From a checkpoint of a small mixture-of-experts model trained on Wikipedia.
Experts: 16 experts in each of 14 layers, 256 SwiGLU neurons an expert, 2 picks a token, a softmax router.
Training: a variant of SOAP for the experts, 573M tokens, 5978 steps.
Below are experts of layer 8 (counted from 0) of a mixture-of-experts language model. Rows are named router (the router's row for the expert) and show model dimensions 480-527. Each number is 500 + 40 x the weight over its row's rms, rounded and kept within 0 to 999. Numbers have three digits each.
After each expert's rows: "gets" lists some tokens that make up at least twice as much of what it gets as of all text. This comes from a sample of Wikipedia text that the model never trained on. Tokens count by the router's weight.

# expert 2
router:512507487499506460479471556538558498458482435520492495480509476542497511514492536514566482480516535490544509453414525416572457513511436464487474
gets: " |", "|", " in", "-", ":", " to"

# expert 13
router:483508522455508475453508387498433454520431464468502486555479465463468514518499484530462528505508467480444497507506479520478547528456498469495486
gets: " of", "\n", " |\n", " and", " for", " on"

# expert 1
router:443520482401480470527458506583427495493535469544420508502473476516496513470466558552513486561495562481519472607538473612525476546509508511575513
gets: " ", "1", "201", "200", "2", "3"

# expert 5
router:517529475535519482504549518557512472554475512532556552491553505442465447535510492540487476495490402520480505448459494461463539515478465470474523
gets: " the", " a", " The", "'s", " his", "ic"

# expert 8
router:501502523503447527493486536497479522529488542454461494532454440507478485516496539472478536504513496472475486626454471479498567437482491392499483
gets: " S", " M", " B", " P", " C", "S"

# expert 6
router:476526467566475544508526582460474526465478552383531456524468498600475456493505467509557506415554563522488597462459528548461490482541598588511476
gets: "0", " also", "5", "4", " not", "2"

# expert 4
router:463541538425516549501554547443527476517509525513522509548491526433517568501552502492466482503483545480455462463580453463505472517518464527505462
gets: "ing", " of", "ed", " with", " for", " by"

# expert 9
router:545544545498451553461457576455461538463478504504515546495481522499459478504512479470526502498480520513446408458531456567542530505509527468544590
gets: " was", " is", " |\n", " were", " be", " are"

# expert 12
router:577487491518532507501534497528574445443509497468513510543438543528570535449491488506527514491496530525514544497509491476469476490465534519537487
gets: ",", ".", " (", " and", ".\n\n", " \""